Experts of a small language model: 12 layers.
Below are experts of layer 8 (counted from 0) of a mixture-of-experts language model. Rows are named router (the router's row for the expert) and show model dimensions 96-191. Each number is 500 + 25 x the weight over its row's rms, rounded and kept within 0 to 999. Numbers have three digits each.
After each expert's rows: "gets" lists some tokens that make up at least twice as much of what it gets as of all text. This comes from a sample of Wikipedia text that the model never trained on. Tokens count by the router's weight.

# expert 27
router:535516501512471489501546427488473495507474489476556495470489508465488514489509503516497501536496478467504488518493509516475478489483530523512496556527551486459485461520509490560512485495459445547510516515491509520502479505491445460494526474479502521500487466500470513499523450489536505470
gets: "\n\n", "\n", "-", "=", "| ", "|"

# expert 11
router:528536510543486522453501471489463509474473501481510507476477511486487504532523480538566527517508496479515506513527499490471517491541488517503488535486499486484509459520531529541518470478503506521474516487512474512543500497466478467492537493482512492504519504523516490484536494505506464478
gets: "2", "4", "6", "5", "3", "8"

# expert 48
router:515511526518489500512525483556468485436458487480522511487425539481517481489554509517540522494502525465543462504492472515501503480490499535499520533523530503450500497523550515534546530478471511531499544482476527526535468481434470464471524509475510524489511493469485515500531464512509483483
gets: "\n", ".", " and", "ing", "'s", ":"

# expert 5
router:523499507515485531515524456489470522487489463472520495479495537465526523533524505522531528508464486423519477529489519545495518499476509512507493565507547511476534500522526532541516508491494478540512564524491523519515488494473476470482517469499511495475496450513495506516534501477514475475
gets: "1", "2", ", ", " ", "| ", " in "

# expert 25
router:525504474523515508512531452468472455469479498525501481469520488484514559526487515505532530495480469468502498517481497497454494488461494492485482529501562459461514489507506513523546489489474510528525503526510499504499495473488512471500535497518516514527517532518478495538546478489511509523
gets: ".", "–", "; ", " ==", "==", "l"

# expert 2
router:508564486527519537507503438481420499450480489492515532479497511501489497528486502505506509500505478465511498542501510505493481497521510541507516526484494511462511438562506537507504491514520450539494520511505520524491475459484472469482516456473520519503513492510492519513511453510527462484
gets: "\n", "0", "ing", "B", "S", ":"

# expert 31
router:498501501513423478472525457532491510458425455501494471526509540498514499497575495551516505525475473483510486492493496516482481468456502541479503498506551485474489495518503485521504466496481469511499490555479468493535518490490473482467513463492504479448497476513529467512510475487541485476
gets: "\n", "\n\n", " end", " season", "012", " round"

# expert 54
router:521490481538496460518551438540477478509455465489554491491478500489498549515504472519515538481504476494526490492464498519487515481501493546499516557528533496509504516505531551495515493457509492533508484548474502485558512491473479464455538474482519495485503484486498521470523475488504492452
gets: "\n", "\n\n", " | ", " (", " \"", "| "

# expert 39
router:537501499565463527492522449499464462513477449492494488456475471464488518476514517530529536519515506463511494523474507501460520511519485507514486536469530503465492519480503485566525449498524477509529516548477469533536508512483475513498509504476544503489502516492496475508518467534504520515
gets: ".", " | ", ":", " ", "′", "_{"

# expert 40
router:539526496519465505480539453537486516453497480454509494460483533464476510522505493527578516494488483474528515536514495525485544477510505540484525537490545508470490506521525546518525503460479488554506527505492527528544485492486487458443514471522511503481485488510479513539544463501538469461
gets: "1", "2", "3", "4", "6", "0"

# expert 20
router:520517502501479481503522461503487507479449470486541498497460540480522494500552475516510526544478481500516477517510481522468475435478520546497507559537548473508496465534508498536516498476489470536527533529481481522515495498477467480525496458530507517454478448502516514506536474504487484485
gets: "\n\n", "\n", ".", " that", " \"", " out"

# expert 23
router:491523478531490499480492442533468529476496456493540480499447530463484479493517521536535517511485499490501501509484525499501488425509483579471502521496548520469473470513502474543534501500498449507487527527512476536498505509503453494483525469474532502458482507539489494504527487492487476459
gets: "\n\n", "| ", "- ", "===", "R", "in"

# expert 51
router:493508477517489477491526508528501496472454474494539509482505521493527525538519499524507533538434484454510489526481504530487488483490525517516503539505535472479524486535528513506540522434491476551553508524475496505516465501492477482511503497521522488503509500490469518486512480514521484483
gets: " the", " to", "'s", " to the", " of the", " The"

# expert 63
router:520509477511422483522558432482474491452494466491558498474447508439501520487517505504513553501463480458510477487484502535492518507523531482505503565520525494471496483513510502531524482481521477512490540512484499517505488519479418451489512487530486521511457489482507490530523469494511458466
gets: "\n", "\n\n", " in ", " =", " (", ","

# expert 49
router:483468517537464458468542449474459495486450498502500491516482508494521500514503460540528525481477469499492511533500520488481488472493519519502491538540511483477505522566505496517549505466473465506486526518469500505519475484468454461482509453540492505493505512474513500497523499502492456474
gets: " in", " to", " of", " for", " on", " at"

# expert 21
router:504502502521490489487549477526490506516478462506535479469496478490500536495490487487508498513487467489534485539507511546489522507497489534526494534492549492473489511514535512526538481482486464526491511519466533526526491482464454489468542477491525506528526459498490527523526461506524457498
gets: ".", ",", "\"", " is", " was", " are"

# expert 42
router:489535525533463480498525463500501486462485488425536519489501530479513516505488491509524482508453461478525506539518524546476506482524504511471529533506512517485488472491509516526541467495445496557494529526507485516525468515484494469467496455534505517518495472514502487556515472488513484452
gets: "1", "2", "0", "3", " |", "6"

# expert 14
router:501495486528481468516530489522463513482488477452521472498492534474502530556550485525543526505470510498521524523491496523480476495491492554515524506501518476469501492568520547545541527481481482541539516493481497515507484497479441469461479470529533524511478474480484515517529442525540504515
gets: " and", ",", " of", " or", ", and", "s and"